Weights of a small mixture-of-experts language model, trained from scratch on English Wikipedia.
Size: width 448, vocabulary 31745.
Experts: 48 experts in each of 11 layers, 80 SwiGLU neurons an expert, 4 picks a token.
Training: a variant of SOAP for the experts, 454M tokens, 7740 steps.
Below are experts of layer 9 (counted from 0) of a mixture-of-experts language model. Rows are named gate (a neuron's input weights, with its number), up (a neuron's input weights, with its number), down (a neuron's output weights, with its number) and show model dimensions 112-223. Each number is 500 + 25 x the weight over its row's rms, rounded and kept within 0 to 999. Numbers have three digits each.
Before each expert's rows: "raises" lists some tokens whose logits its average output raises strongly, later layers aside; "comes after" lists some tokens at least twice as common just before its tokens as in all text. This comes from a sample of Wikipedia text that the model never trained on. Tokens count by the router's weight.

# expert 43
raises: "9", "0", "8", "1", "7", "6"
comes after: " ", "1", "9", " in", " (", "–"
gate0:492549531525464536505476469496491493513519464503477515491545533456514470525498437570511505472489491459467543499516513514474513523503476521515500514517522553535483472479552561489527515523474489522507516504481500460505511491505530540509521497533513485472522485488512514481503515493494509509488503517511522494479500486534505460491498487522
up0:504474475508513497535516515553498475512446514488500506480508507528501555478497534473518446457490537512504481491568469467499499472509489465496523516508514487504540503520484453507441471512480481512536508524502527540545506504486460463484473474500486521492479540505490459507494529479483459460531462465512480486509493523488492521492503470448
down0:509474551480471500507482490503438451487485526518517515489523508495524525462477499487443520486515441484491503498466522494517540518481454474501487484485489501470498526480453492486520510551508505524513538489452505494532488477509531502494498503478504513534475539517477469460516548507475461520506462453490489475505491498530528502488518470533
gate1:498533530455509521468520493529521510513542524526513491522518511511518531512497512482521503491511540499507489515491447529511517415507471480536569497490486492508515538474522529491531467478517536478511475491517468456522533506468529527503528497495513508459496518518495476507500505514505572492541506457500524521500495466505491529501503481522
up1:520529503507524521496509510536485469519519493504521526525490505470461527467513521486495542506506540463506535488490457522500507449481483472481541504485470485483467506476533507506520498462509534486511483472510504494525519496512513508506465534485524488469488515480483470540519518476553539474500484477478479501483510493462510520459516491544
down1:545501522524502520471512507505563492515511462512514549524499460476504468496489514510493537499518514502518506527496514515528494517550512491478473491486486515508528495471521482540523510546470473505475492529471475508493523468536525540522488528521455467530472501492502493475519485478476476526462488528515468491454503518518484533469536445477
gate2:462466482527519520516493497511508515497527534520497528442530512481464495481475521502467455514465539523492503558532515540489491493489490512517457540519539490475468499550527452526486487480430493473476533491475477512474491524522497523451506487535501490485506494514481483451510465499465535535486486471521505489504486557440472505497489454516
up2:519505553467450519496501513515531496520537513494517515485523494509483498496539470505530492494497522515533490528505473536451515492477498506529500524510477460502432505493513496507544477462506479505464483487476421506461485477472476465498498534496484470504543512514483478509483501490444503541487524526530517524513529532502513518448470488517
down2:540538481488495523484513540470569540514489512512506471507522503542489460488475502533500492500474494474495470508503505502517496438533517538499522493537483490474503501508527459493472501515507488499498475504540486484527522491436527478515463487526509532515486507473517529497515479458546515492500495526487488531497496521494499522551526496503
gate3:470512501466534501511522473478540445533510544463499495523488500508545482506469518498519496523484518505486478483521446447540553502510481511519504472509493481502448463463535482494521442465523528484503503502513496498454548500520513460506487502513494511459512504464511482485510474534497509490535515492462530516477509527505484450513486523481
up3:485484503534477538483488572549486544472488484531500481474492495491475522492492505498495541462496469495539525499484520524451511501514498478486488529487497511502516533543457500504493542514491459497526499492467505469524450502507493520515517524483509472539466509524483518513501522442527480512499469500545449498524502473532534552474524486510
down3:528445495522472532483482517578492528477496482503525507465519480500486501502491485465458480468520474564527472509530487484486509495452474513498519491499506518544560468557487497456485512515527479518506473537512479498446488513471516484481510494501478480492505478516504529513486535482496459473471553471510479473511522470515514563479517525507
gate4:506515479496492491507519477494504486528513527480473517495494471517475500513441494508509515501520447489487503531460486491508535483509457487484515520478509495515515507524530460499524478483481503514477500498508507530455484522469500499472474446489471512510528502466507474519501487501513538452487504523536504493498529516518481532484492522447
up4:495534527478510469497514531531520487505484520517505529466486494491465529463448465527516517499553462492479531549453515496491503482440485502496526455508482501534524517481526508495477516518449445499482462489494528514488514511456495483500524436456466499495502516496492516525486496490472508504473531537488494505517493487503503523483523535469
down4:476473491474497502512506515456477514478492514537537485473479516540480490482469500529477510520505546519521480495467516523469500468526489493497540517469520528488553503508491490451498468481498491477509469528500509498525458553468485530476489483501504473453539561499537503480486516507469521483499523525554531488489511507485483461523536462504
gate5:511506531517467468493477497504499487541487490515492509511510483494507520480518493408455498498506522526559525507494500466470531525485518451480520532501497519522515513516474464484528550514514519524480535497499488510538525474503579469475498497513501544496492508530498500513547481483511507520548505511525511522480509534490461489503495472490
up5:506505449497505522555513476493493521445502477498505470474432516462446463489509486513493469537506495509489523451460507504516481493488509513504510469485515488474466501489504484500522500494536463476483525450489530514496493504472474537493520512501532492544527455470475478512436523514486519479497488496499538491533490456566511507479503509474
down5:490493516516528509488469493503610497477473536521481488468522460522485506515486499534498504471519470495470499491487443491504513511556522546485504496538457512528509501479514499474512531538489470490552498498528500499485530532512521500498522486470491518516477456481515447462496414509530516517547499488471493507550477500484519492503476504551
gate6:497480485486494506518469462490510535466515494508490506527489527517489473484507449521502488506485510475478448518512516511510521507521485528462514496491527509518531497513529505513523504459501517465525523501499513522469497486520482502512508483458533526514484524488504524505518491480515504494490542471485537480528533483492468472548558453432
up6:472500522476468515459501500501460506536448480474498468522466498509496505400504484480507494486508503480503488497476485466519517530453521493503549480512491487441499473517526506485484484504461492494476465483481498459500536516493494477520450497499510505527505486488510525536506518459475501501487448475536493499505503494494487538524563490499
down6:444507502520487515501508554494502490494488499458513509459516456480498509533449513494528482493498541449469512515528482461477502486496509500541546536517508473480524497491491440464506467503481509467481476429491515501520479478532493498447449456506488520523475537484485497463495540503519481519471529527508528490544488499510499526452491514532
gate7:510507506495482512491508485518534454539507506506520529493490501481516519500506509486503511482436470515504511530484491492488429493528499507533474515517517531462483477457467507545485534459530469488515537504466476528486481514512492520481496523506456466488476474565501503477476484507524506480514435491544487456494508511522493487490470500479
up7:493505539496529504530519480528499498455503491477548483525495497508467518437477453478490487511492504517503501524538511516481500512536475489517514508512514456472520527535511484502509529507505516498499483504528531458481494499472475527498494457470490487515492454492482505524539539543525496503506490514533482453507507492490499548481501520502
down7:539509504458487504477484546514504461479532487492495500462559472530471529532456495497527447488498510508475481514466487496477516499524470483442476494507466508541495497484545480482535531536528529543466502484532500486551463469543495521485491541473475508539559508500535493516474482501478509454501547479486532448492488539457455503472485503507
gate8:508456492477506494503524517495480468487487521513505507508545526445562509521481502489495484491497519453493537525539509501513466540483503522481502506532502473460484496467517535454528524512487482478507511517496521502524502483501467490466493499480502536534496507559492513541487497527489515492560507488472514496495482458510492522486537497505
up8:511517540511513531490470493480539491496512502526506489499464494503477514504500496519527533504576502510525497490454494516470502439491484523495486512472517522562537510526475452515475502483484532507542502465544499517491528530491512465518491506504486446490484508485510501509579492498460488508472497494529545519511472496483487493472509518464
down8:474496522524526498529487551486468479500506523487523507497489471528492511466507464444514470503568508498449526489481530523473520503506526486493501483544537462491468525484524521509474559469501521484515486533500511510482480503490512530479524517548469529506547503493494442526456497485532447522494469490520499526498497542520524482509507522500
gate9:504475496486547516467498518534501478533483491461501469475467491517486511464493513500519496459521503498477511503467488491504505499495488535511531491529492474492515460502492464516533474476507501464501451503540485443505483478525497489472448487470502489467498493487462495470518481508511543505507436473500529504495504474427542528484495502460
up9:512493454481493488515486455464518512461500521506507510485519511513479504481511543481447476540448479522516506491541522490526498480513510523519472505479519494488522479518520516517496484539496468493467512505483524490487504481463526498537516515536508549502484522463512470480498476482486466468502484497495513521531508492511493509519517486517
down9:513501467479471509538461512499493490557523507486533502493479471484535529524524511516499504513479480499500539474463525517485459495506502495483479486518529518462496526470461497502542484442530522484549530518512513478519498522549501528492498520528486499481515525534486525488495479486537509495484476484523538483488501532513499467494484488485
gate10:470530484460493488514476520499545484510506524485473496501459455480530510485477570477471515558451498502504497490494513529563520511512534512494499506484505485497486497489504477491494527482494521508446526477515514508448490530516493475494481529530477507475468491509496489509507479501476489499511495499493458542510454544481545480478458486532
up10:512513522449506516513587510484481471495466455561513513490554546515477491493491524512517490509533522493497542500512501509462490476499491490498457559535482528496476498456509525482518483537509493470514561486455514486532505515509502552503519504513482491469536495518542483506462497549502501497471518497558471479538481486507506535511518523485
down10:517492498489479491507535526471478497489540486513505500539559487521464511490481493520492505533507511526492514503514532563534491522503530495512545524460511516504504485561495489525479501475509492506490483514524456468510480538488500485525500527456538530492475487520508493491480509505470476511522475500525498543510509489498506488538486486501
gate11:489539526467506535521520477515466511530497484488502508503505515479515470523445506483537512555521524468532521503478468495504508470483496499493495533484442499513487482473492500499498491495508501507500498495528514467478545475487466513510477454499507538485449513488517475466559527489464496543538484503511490490496521501485505504525525515521
up11:464513494466452549487520530464520501538497516533521478486521507530469526473485524489494486489517478527460475509495550502522526520495489549475505567493485482511483496521538507454491501523486507510496480485513497504502501516524482486468543569492549483510494496460480515524506456472491499472507486513490468448497452498528496507490491504460
down11:472464486524518459527480502491519514484442493520497467499475485518510489480559529473492483517559448532458521472493504525491468485501507475470544452503413510510528512492509503495512472500503466499495523524516519544459475457513458536518513536487490507455525543493521502501499520534504505465499541486505489523506534522507434489510543531504
gate12:531502474514504514489510502521480498530469524530484519485474535527496493459488505516476489485499449518535530524542513509485494514566481471483498501499534512497531518538493508465492502513514465483532474504500511545485508514520485454519512495482562447479552521529465502498488513507447497479529526495481490464466498499501518469484493503435
up12:511524462486500488538478528518533471496529521538457539467494500511461502494512490473490525483495502492521512536502506509506512508537513444487524483498534509476522514545482489507491506510483537460514489506533503515484491471504495472503567488485524449504487532481513495471470508463501540456513525538473466474512539476521510500482476500509
down12:528491514504489505474471472478471432516526486479519452526493498560504498492496466523504491509481515553495471515513487491491466538525480485483550506500500512527468506506472489454498489416511497496514488487478507508488530516509494526516475494496489541531424480481507434504511537483493512478479477485512496520551493492489515474475536529531
gate13:499507492509519521524488462491504464478531511496522515473505484518520503541491510451491490513499535499459538484495514552532498495498534508528497491507489517508468501464451467488515449466469553498459475525527524495448495540518549488524477537528494468474483459484479537481487491477520512486555548513497491529481543501509493516501494545544
up13:484483503516531529482530461504481515518474534484513479527521512474539466505479482514501507446522461480478491506516499512499501517494488485508462525526511497541532456496533529495485555511505533488517478494514471540546536514527502518491514498484499469477506496499490495483491503511514473521426466483541469483502526507485493466536491506484
down13:511541486553465506495489486495524479481489528514484517518503526518520490518471466489508539448507477442555473546539502491507510542463490519504559505538515519470486488458490474517488468499536502489474526476535498502521476493475501495487480480494491501458495534492487547495477493504502537555510486518524474517496502522516514535544514528485
gate14:509506563461530495491500469488485482521485498509493523494524468540504495479514490483525464488468532495500501507494506541522507480502519527490538496509481478536483464530482543545473499477469539511521470504494505487445509503501477503442449518515472506515469525491513501517552483482512529524554508521524476479475497514462497487578496517483
up14:517529504464520523489511468514466491490487478507476478531519480499512500503492498459512470482523518489497447540481497494470524506485490451482503544462502508523454512520505469502477493505482507487519503499520487537485510490499479475495479487508521476472516520496470485524516469482495499495520476498521467490502546529494492490503512490431
down14:507530449511482520543504499481458472489497525464503460510472429495522447509515494515505461537507514490531509542497547510486506477531485498510514503490505495487497480470476499475488505465500508507547479499518503511496517478483508493526513522577497513505506506493527520484527518473484486528496541523531501518497467478459523501530506467468
gate15:495494447509518515476520481500505472550496487466515489493511482542518508517471536476489488513506503503507526510505505492521544480497475464507531512528525474502522489501502470498503485485501523473511505506499467549485471538508504484484505513496553451480545467472454501520503485496521522484494555477438500496488517495475532514540478467494
up15:447532584502479473491521507479476527489485479534506478512521513471483512482519460521512490491480538490490516487535479533481478489533519565485470503459477518492476488501492531528485488486516466485494498520478490416533538449507493519523525499518471515478487553520527499475480494493502486541504434528518532479518482526517462510507512508503
down15:530519533513507509463542502485438533515512503488486474507495490508462548494487546484522520508527523476491510455485563504500510510509476506493513479443480502502478482465474513508559502476501547486492479465536446486552521463452490492530475492530506518478518514499509501489487529490522512462520499535492551464545493480472486459502498498516
gate16:489503469510482479500539513523486469548426486474468476491504516482513469485482507535587471475454509511539529500465511476546536489455511531476449482490548464486495514484540496526456508502489495491510540532491499493468510505540479460520497489483519483481492537493499504492505529523480517508522488518507513510472527445512497461466509468463
up16:493503510495467539515486490507467493474537495526527508511493471549492510495485522503473496466549497471480474511523498502474484512490484497494539491539460526564538489515510450535495530499502484552481497492451522493480479508477482523460535518467455517483508480462503461485454479503479524479431499496500532475520483504499475507530452524521
down16:489529447503478460515530498516482535515505529525455481489501477542487504480533499525524507531482513511526465519514469520483518456531509537494474526517511507498516462471493497500503486516499454495492496568470530501506490485502530465497509525492491490519544497514485527526482487516444517498531480510541468485487522488522528473496506545479
gate17:525473541491514487462539536487500544523542496548495514505531482504461463539487539459494499519483501500497505479488484490531473446502519479539465513507491514513501497464522472481461446505500493512508520476480475479480511510511527516512479540533457459488487499543488531482496487555497534475536504508447484507469486511520504501489491460480
up17:520502512474513521503484535484467491507490509472465471510480462493496486472480533481477511524481513534469552518503494504489509502471518483467502504495485424470492478477480506480506494511468466539495525505504514475471511506529536487516470521549488494507483503516453483533523528510504487521516511512460520515442537495492453497473492503555
down17:501486462500496500510487526515494465502493475548504542489475490505477523493507497480494504501491492572507488479488492551471446506468504502492513491518481460473548494513508483498453525449495465522493490476498529489480526535545479517490485475451483479500507477513483509505512500498497496469509512496465540489447499524497513506507476475484
gate18:516506480507513505504493504522508450493504538516500520489521506545483476498549528471475483494478520453505505528484496487514521475495500526495492517500513499468485539529472472508527487489458510498503484469516508473444490542480443527504527514494497460513483503509479456528495509504478483442538535488470500527539517530531512478452478522520
up18:516458452467469506526458488500504494466487491511514512486516506467479530503505475468481493499527484473494486470478541519513447470498488508476506474448520521524510504491538519502479523496534473484477501518516484482538525499504494491531455503491523509495511486469510462494523499478472522524462461493493540474496488504490531496492533473529
down18:496465448540559503478457498510504455499497501466526472534490478497543475505493510517489511494516500532474501542526474425512503516471458558521498453483485527497528522497475537501542494508527441516516518528515502510504477511466526499509534472467498483531503481516485489496522483538486490550487483488470508468551539474488514479484506526535
gate19:496495472547481507531526507484496483472522546500497509445517534502496522497501550482509495511462521536438468529464500519503521491481474490518459510479477488494478485474500489520523511518494471502514481496518478524499482508506501500517449473505549493495527477512517548519495493478442529506540516488534472463495516509535493490485492505491
up19:481479466533518490499485526507502482489502507491483466467524553519502505479490527513522484508435453467504485486466537501520494479551452505446479521538518495522528531463504495465499496514469461535499501515502491547484519547503452474494467475518527504498546506508522550481500488488439510500528548478494480468487491521537511493487502508479
down19:532438485507505489507460517508514500462502466538527528432508532439520478476485562472467495426513491484475491477477504498520508486487513486465503482467515476473503520519491521484515473459502516510472496471498497486492548480532464502473471509489539512507506503517517536490441489509489509535502499496493539485513496531506475497494510473453
gate20:494514474463503465529501501535512478516496497474505516504496522562542503500503467510519483538464535479516526509500499526514510486512489534521469510503539512489512513538504513485474497505478497493479508448481494490449497529519507505532524539443490485521511527557499509524535463520517469511464476524518475481503486464527539506506540475469
up20:494471494487446501548520494496521510469458512470494521502520457532498485504508473514537552544486495476506529441486512536535495435515491466497524508501511546486503508516508492540464514493455459511482525476463512530490504538463492492493475561466484529527444532497498501508493482512451495495485497528524494493476498480500505528519510488485
down20:477526499488473514448467470507471528471506526500436500492518433526491490505504544462486487503512454521511486513499520515489503504517500506456468488498530507502516504501494511492498475532477501502538501528512481481539458483513509527460513495534493507502487448520497546469528484490463462493503507468530479459495507519463500461505471514462
gate21:515490521486501548507500478523536554510459460498499520505511500489477494493514500524479468442506489529531542485486488501498539481486475516516503535478446528466455528509491503466502469451495496559475503497519448473463452503507525522508515514548499479513535495514451450533444508520494469505486485498499493482533451471505462518511528507491
up21:490530499504526480488517519517458489491519486471482520520493480519519493483465476516487508499473499534473455485507508481481509466505482483497484502519511488506531486462494490543517551543530521474506484486498497514521522460482491485515489509425501472457532522465547551492529468476493478507497483470506476541466531469517561484502512523460
down21:521461485471484516515498474479501511482542503465483507489487539487474474534493520496492475503487554515491491474536510477538502476492497510507514449531457531509514491487494519540438496477487460506474540497472548515508487526538486509463516528508523453507514524509448512505493504534513524532500512482497525527500523491473464498512477517505
gate22:510487533482500520514492468501512503473506490468514514522516495483514462541454479485551483473486481508531480547518502524527531486496494512459488525482464497517484507455487549467469511500444518491556521501507470488500506526493529513507487472507507501536469520468435493513481499495502498501493488479504504539542523513510478494477456573499
up22:461508461533543494485510508535514479513466468541528530462499520496509507517550497522470499489511501493494489426488523516450499490513535507536511482518532532481513507528502435546518492525555523508461489520522506512489497479508494469532501509506524489487522467527522478480492512500506512484495501509472508468456470507527510507529502447503
down22:492480549439451484506537501523486498473469528492487518459504459451508517523531479493559520501482560528481470506513481484501496589508521517517498486469490495515479427544485482470513505520489496512530535524505493508473518519513495487501467490500482530435472490509471498478477552523436497517523501478525515494514511486524494479479454521500
gate23:499506554519475473490492499498520500524531502488507520496465511510500537519481530479456476519487497468493531494506494522508499514478504492505520493414546523501511499500480496525486497462528527473466516562512516530478517515490444505542513507509510504506500497501469509483475466508470525524533515499519453529518506515487511524490493505491
up23:449479497501476464460509501521462514453511508472490522513510507493494517496473524499460466484494488486455511476493501566497506479476480504497482478427513485512508493516524524475512548501536502506464529568507516532498507523474473528541462520533507512511483524490477520485478486525440504527484479512522466555518475508470510489480508471478
down23:468492482483492458482538486552534507522440502518520543548517547481516484446502500480468488514549485493528495536452514541480466466517474468516469513471517538522538538509488489527480475467526488544488523471493512486502496484490478510517494484520540510450498496498523449486490526520464477456526517461508472474512550514494500507518460474515
gate24:531463468476559482477464517509503510512511507497508474490487450504480517479484455456488526522513448514533504522525497450538519519480479495486499481486520489528511500512513477522531507503451535500495560543455535522490496483524461511497513499530492496539505454480489497488499486465478503573490467469453490499514480499508545541506451480508
up24:517568544543505494507494510455500529509510487517523479458508526558455474489494528508498474430529482555458527537544540541541494487527478485501481485505510494487458481487467499477478487478494465538476485449519488462519465520491555511510517466487500479490498497549493501465525513512542519459449469490485520478495500500506460519506519480468
down24:515483526471572474493517510468528500528456535454524488513468507520534496495477512489538512510504543506462499463498550537520519462473453467501513522556488464526519464484495510476506496467495503506495542492504518495529507524503494487525529514502495476497478510515469519496511459528528506568490510437503512552497527529525472517522468533475
gate25:461476483465483502516486467482478459457472477523470535485498510528525477480476565512464509480466501512513534519513493539500500516525472516526513513506490491551478501479506504482503487524468516469487481507470480523500520485516481508511492467472485462515491488497492505539511476495494481511474514490527464524513496485477481489564541528477
up25:469461475490507462475480475504508466543514480508490502486523499490503549498519536481520525491486531480479562518492478530468532509559484504512524486491511501522470473502492465522527468489488530461501482496492509505455502504507474504504489543483500473473482500476507496526501470462496481534512514490503470476474511518501493517519481493497
down25:479487461471477533473490453493480490522552516512459503475501463512464499450469504535487477509495500503483504510516531512498472494513496490517525494466506468494523512495466471535539445541496464485544474499527535508463481503486487486476473507493499536508495483472541536460552474528490488536516491492517503532523479489545498546505492485523
gate26:502539498451486531511482542499523447503514535500490474526491475527534482465502487478515527517509465507445492516529505485489508501467469460474506544505524466446523483535472519463490488549500492532460441528510498509481514532510463541501518498503487533499513471515502496495516525498479459543519491489537477522493480519495499526509479494491
up26:509507527458492502540522461510490425481546478483499471500486458535513460473513498478525526529510484519452498466511479473485526475468464503514509511488493487454476495502467490505469460522525501483507478500522480547494497490527473526515495493506481507512532438493495496490497500503510455500517483509532489492484481515465474519504477488513
down26:513525471463487502500530504446472493491475488510513519530471487466521521508515485504530516532547464474523507483525499476475473478510504506504516472481468536516489499484484501501526495481510529493481475503480537477510510514513450467527478502489540494510511459511531501489514466506541493493484551479508504513529496523493513473491521527512
gate27:457457518498515532500465526462496533446519510489509493529497560491524488500486494502486568469458499517516529488483483517520515512481527464471444494558508503534499467510532512487481477511460475526496482538513491490485531516468513486495466499479516511483493543510521518464529489528503524475500511518514516487538432522514469513464507484537
up27:528511520510505512496530523552489522480505481437526500514500502479473480512463485541509529500498485485510491486488515478499483515481498483503506493505508477507501541534509536495497490507546472514500484531497508516503556466508496507515499485494478528502481544510497478491510501522482487494536487527503506479514526527485514489501462468503
down27:483502495486489510532525531518465506484455507486485524488517480477490526491477521484490501494520551479477495512452519531476515542467469535505518505498503523505475504492528506528494492501528520500600503490479456521552493497511484498506499516500510440465465503517496516492515471470494497515504498509447518503520527457511499503514485518448
gate28:518458529525551485516502517512489547507466450465519494487492511489519434500472521505519519517495520508487531508515529482515513492486487515517530489490511498503503528478490514497525472484509456518491503504470473501475525494484465573502500505505493513525519463553515506542482520523505486499523474474484518523489510429509497519542507495502
up28:500483478508523483514519512526483503486493477532528482494478522494466478485501512509489508513515495519542498539454519485530514500498449487464487456489516479499521540478476514488504527493543501511478465491483486512519535500500523512502502499496496482532549489520504495534489497558473505452498494489512539497525499448506533488510497509501
down28:478503455490529491486502522527497540527516452504517519508494526502523512494512485494531543491492487509519515489497447525515527513462480516521515486483507514498480491504527509545559491481541498524525510462440518551487502529473516487492487496500492488528530453484466495474499493485503521494505472508491506505475470478451481480499488514485
gate29:491456511507531483487483474495482479497539548480508521509504523515464501513481511483479527525511496538525517483470496494521493459537542471526478520531510531550571464476507522491533520512494457498540524508512517526503508510496461493541503520470522472516518466503514505532498478465518474523552486520517500463478514533492488475556530479517
up29:478523522550469513495542523501519528535479475500466504543515516483482523528540486510526487493509540458474507523550510508499522541510460519503520484451512487498436542507500507476476525460516548493467478497497486506455522491480519520468507502509490524507513479513484487474534534520489496502472540474515513544515507476488506520467469521497
down29:492516559488495551468483478493515463491517533494454436476516494506507538512514508511518513498510489524464488463549502522479479504517508461469467515512531488479479512473576503488504527475530441489507519542533508480472486501514498539526502511551482562504512463476525529484508536506490488490521489533466531507491518493493502481478478458500
gate30:516496489509503440560452489524496489528477519504535537521503545512500504492504500496467455509479500521522494496503546481487488527457468469484492490459544497521492510516500497509505468440545496527492483489511490502502444525498443537462495499489492468543481497495455517461480481509500525513502535490525478457499517495520481510506555494480
up30:530464465520565477475497524524480538544484486457486483491497466454532535519511463529505516530526477470516473477500521521539512522474467509494457444514511521521523485447496535483508479503496538507472504489517468449565466500505495535518468514461459528499518475539484514484512469487490466533503455468481459543505454492531492503511493470494
down30:473515476490477534503517480494472553501479469502502489508531586484513481521520516481513515473482535547488485472486520499464512513489477493503468499473549512507505486482486497486521508498515483504540499464487528500513493481488479461504483485526532535492470509505464470501516505519487505480506532525480509509473496504475521485556514458537
gate31:515503498493514489526500522529495507493516459487513500477490508531519509505541463455541480532503516518494502518540495532482479523502476517459469519538526467503482527517515545513523561477527483518503454460521491525515501507516473541517516527470462491503526536490494511522490506545480481480487493504502485514479520498500532503503507448496
up31:546472481526482529534497512507507484487528543484516462484483533504471495449500511506472516516514512520474525465500472493492503490519515484503468502529527420489447512530520500530509505519476515554530503457534484460534472536525467516451500525475472518478524553494502501517488535502510484524505523502530470516497460492489463507499511487487
down31:492489501511502481489522463478451503506511462485503501470523422479531519490506497536499524510500488474491475528489494479498503494504570513511500521517532536525459459512510515485470463501489464501493518517508477524489447534487490515521510460514482509529493521485541541466517515533478497467486484522558544495508480493505497489532503507529
gate32:513497490492523487465460514515491559501507497530530484494526547513519470484461504518539485538481481492517498519522513537524507507540488509479489471542515491503524480523535493488499556493500518488459485499496465469479495468531491497533485466470485468504469515476511505499498517517494457473548493501457511493542488484513479482521455503503
up32:490500483516499456491515507514488510482512507466499508499508507495514498459484489521500464496522501506488492495495524489510501485500532532506498515471505492512510506518529474499519574488501474463471518526512505505482512511506477495527480496485487502475534511492527505528490494507488509495542515464456511493473461509516494515487441464488
down32:516509514481479495532497477487487535521516549497536504507488550516484495462425489513466516505506500492484487505520482477489534524501545517495506479506505506519508510497511502481511502458484496440467481504536505468444533485520468490490522475493454486526491485545467508480578536508526497495480489487483527494449437505558490517498494501498
gate33:536472551530484476499487504518497484488524525489526527483532500542486451481518481503466516459496552491460499456468520465525497469495482526501564499466503509538485497479460516499490498567495559517515490511551502495517476515487505477510508512462488519484492501502485479476507513509551519482472506455531514511561472518484525524532476517490
up33:451539491525508519524481503465526493459493472511478516480492500491493520509520495488546517525512484528540532547528489483483497484498477439494440497509518484469553538504478467500531543466494523504494482456499479505495535463524471533510504525556474498505510499537554506486535505516486444469545518488462490492465514483519517451456490512521
down33:436466480516496510476500495515481514505465481487447512479514448492529534519501481501469500514511485519521487488469500442489481520511526478487487429514458514467490482486500445488487515455529493500510506508563526485490519463483473477521507467496489512526469490533472516526499495520456505480484490556511566444501511507513505506535520488455
gate34:507536490460504539489489450465475459497480463512475503521487504499503517499452516486487508487490495455500472535497517501491490535528540448510467572497506496516494496526522514495489489498502568468493494499474481458462506526502501491500500506492516491451535458530473502510493509468487498497530545478542509476495516506479526470406499516535
up34:502477463475533470452471490483490507446511477477524492497470499477503488503526472497501486513500484509513475498455524465476481511539484533527477516516515500505540486482502463508481467509493494453470533531521527482489489506512497452524503441517511493499515512477499461488513514501521523507508488478490491523502452512449441533499491530469
down34:494503528467508525495475518532485460543456512512522495517486447510497506484475497509495554536485463478502526514474505463471518453474520500474509505496512451487473507486466538504518507511516514489539492509505493499481471507494464497503482487491524529494438508440520459526495511448516518484484472527518541498498485503529505536520488489509
gate35:488500507486468504498506483503487482504504514448491484506485524519491537483510490524475481520477538512498490521501495484477517482507556514474540504496545506557531527526502466489498526541531500513477464432509447500517567533547516462564479497451510504471494460530511552476499500493486501469526503529499499475525505497502536490543504513541
up35:495509468500492481471480463520492518517541473491496503480524500476492536504512510518499447537521544504508511558501523478489508495499563486515515536483509532497532505553509477467527531531492548517496483463526473524460530507527508481565481468482514506470550476506551511467505521489507504509496468495508516497509470496498549496535482523531
down35:514465498477434525510509457475519512452473487490494531476518500446531507511468505497532507504521527474467479491505503524446524520495537463487521496481531481510522472525521467519493474484484488514458508509521516462485515472520544494516474514491497486486502486531518479508499527500514533502567494506528503479481465521555508493483470500532
gate36:493466468510507507509500478515479508553490514481506492517462516530453512454537511500512504518486563490532464514509479488500497506487544476461477539499471523474493506500514532470501533509529503481525490465499488509507535520532462518527475536482464471511549501496520518507467483467441517414555497521533477568492554541503521487506530524515
up36:486435471519467493513545472489538483525533500454499504537513511524487479461466508497491505505462520504532463565515519449456536507501529529498483558507554570473500535522523518485477521480497492494504456471491494534509563520533475517525489525518503528509526508513504505504484513453457525472568494497524491504501533518527476535490545499528
down36:501500504476460527498507497495504508454507481496494451517513524530529485437485493425456499490511542502521482476484506463500482514524557472495524542517530528543507501486473509455459528551504543478486498501509479513502490514552505516485460526484525503456499510502513529495476534499434491497473485537494479505488528523476478465515501512470
gate37:566525489524474462495501449542538479519531501474510483535473468475463519467538486499533510453516501450539475516522541481502518532499520524483498514498524540472488487475492467506466492469502508487507514483490491527445519582464540480495482480486477507460557498489499467448507512538468530544544505552509495536482504548476524514505471510506
up37:533501497504465469527505488449527507503458509485504493457533449484499496460490505448506494481517474429502519506471514511492482493522530488482506463519481493504494486512538480476533502527523511505505490464516462515507481512498522485493534477527496472537506498518479518450482489477563487473508498483512511519509497521552507543525523500521
down37:485514509487510464511563514528495473515539531495522498510493511502496524498537498513487493530484493537456500530476503518500513492476471504467502471540504493531471481518516488512513495466498507504511497429474502523515513489507503483476500468526502462571472458520525515466509520493454451489500521471463491485467490512515509476493500496523
gate38:517498531471481510479504492532478476498515494465510536508498571489503487461466493530510454516479565541499567495503517532478509466501467453512494510505541477500537514496450497483461511510523526492526484463512477533473509471491501510432503513535490528479511501479498496502450496525513516451555500486586507528542513465479488494526469458508
up38:514525494529485552485490496501516503502522462487499482481522484493507509500493494481507460479478497539534501472520518469471476513507520467488508488457509500472518485511492507525507511471511498526517558524481446492476490493466510497483482545495518498539485506525478493511473533492519516444541501487507518473521552499496526525492471484497
down38:530491526491472476469463531443525475507531493541498464494486539540451514490516447533514506527484508481471478555533511460559489501501499497514513477498473514515443472481512496476495531534498503497529501509482478511510494504491540526468546499446475503454527491515453457520501508507474497493474494484483523465518510489445503464483489486503
gate39:550472512496429555502480536534524494523480509517510489485539520501499495525505549456539540489479504489458509527506505470517506557501462481517505491506557504505501487528482537521508518479477490503486507516491521497542496509481474492491556543489506492493488523502491509507517479512559523530508525492512510515500490506540486486526523537514
up39:489464502502438548510481481548533491520454499527508448479526456480507482517511531472569520499465486498477551509481516463485453534484473458516507532507539525494535484546444506512479518453471505500525495547484529471500490501508467506500556529538532486478476533507489508493471503527488529489488515483521486517466494516514493504525508538504
down39:495498445537519459497511472522509508518484505466511537473519500563517480516516502496500502522542495470495505458472511508519495491502506459463463500481483528491530481523505553519531475494474499567511532558504502525519539550514501543465502522506529499501521449512489526542538510490468454522501507493487563534489464497498497509492524488486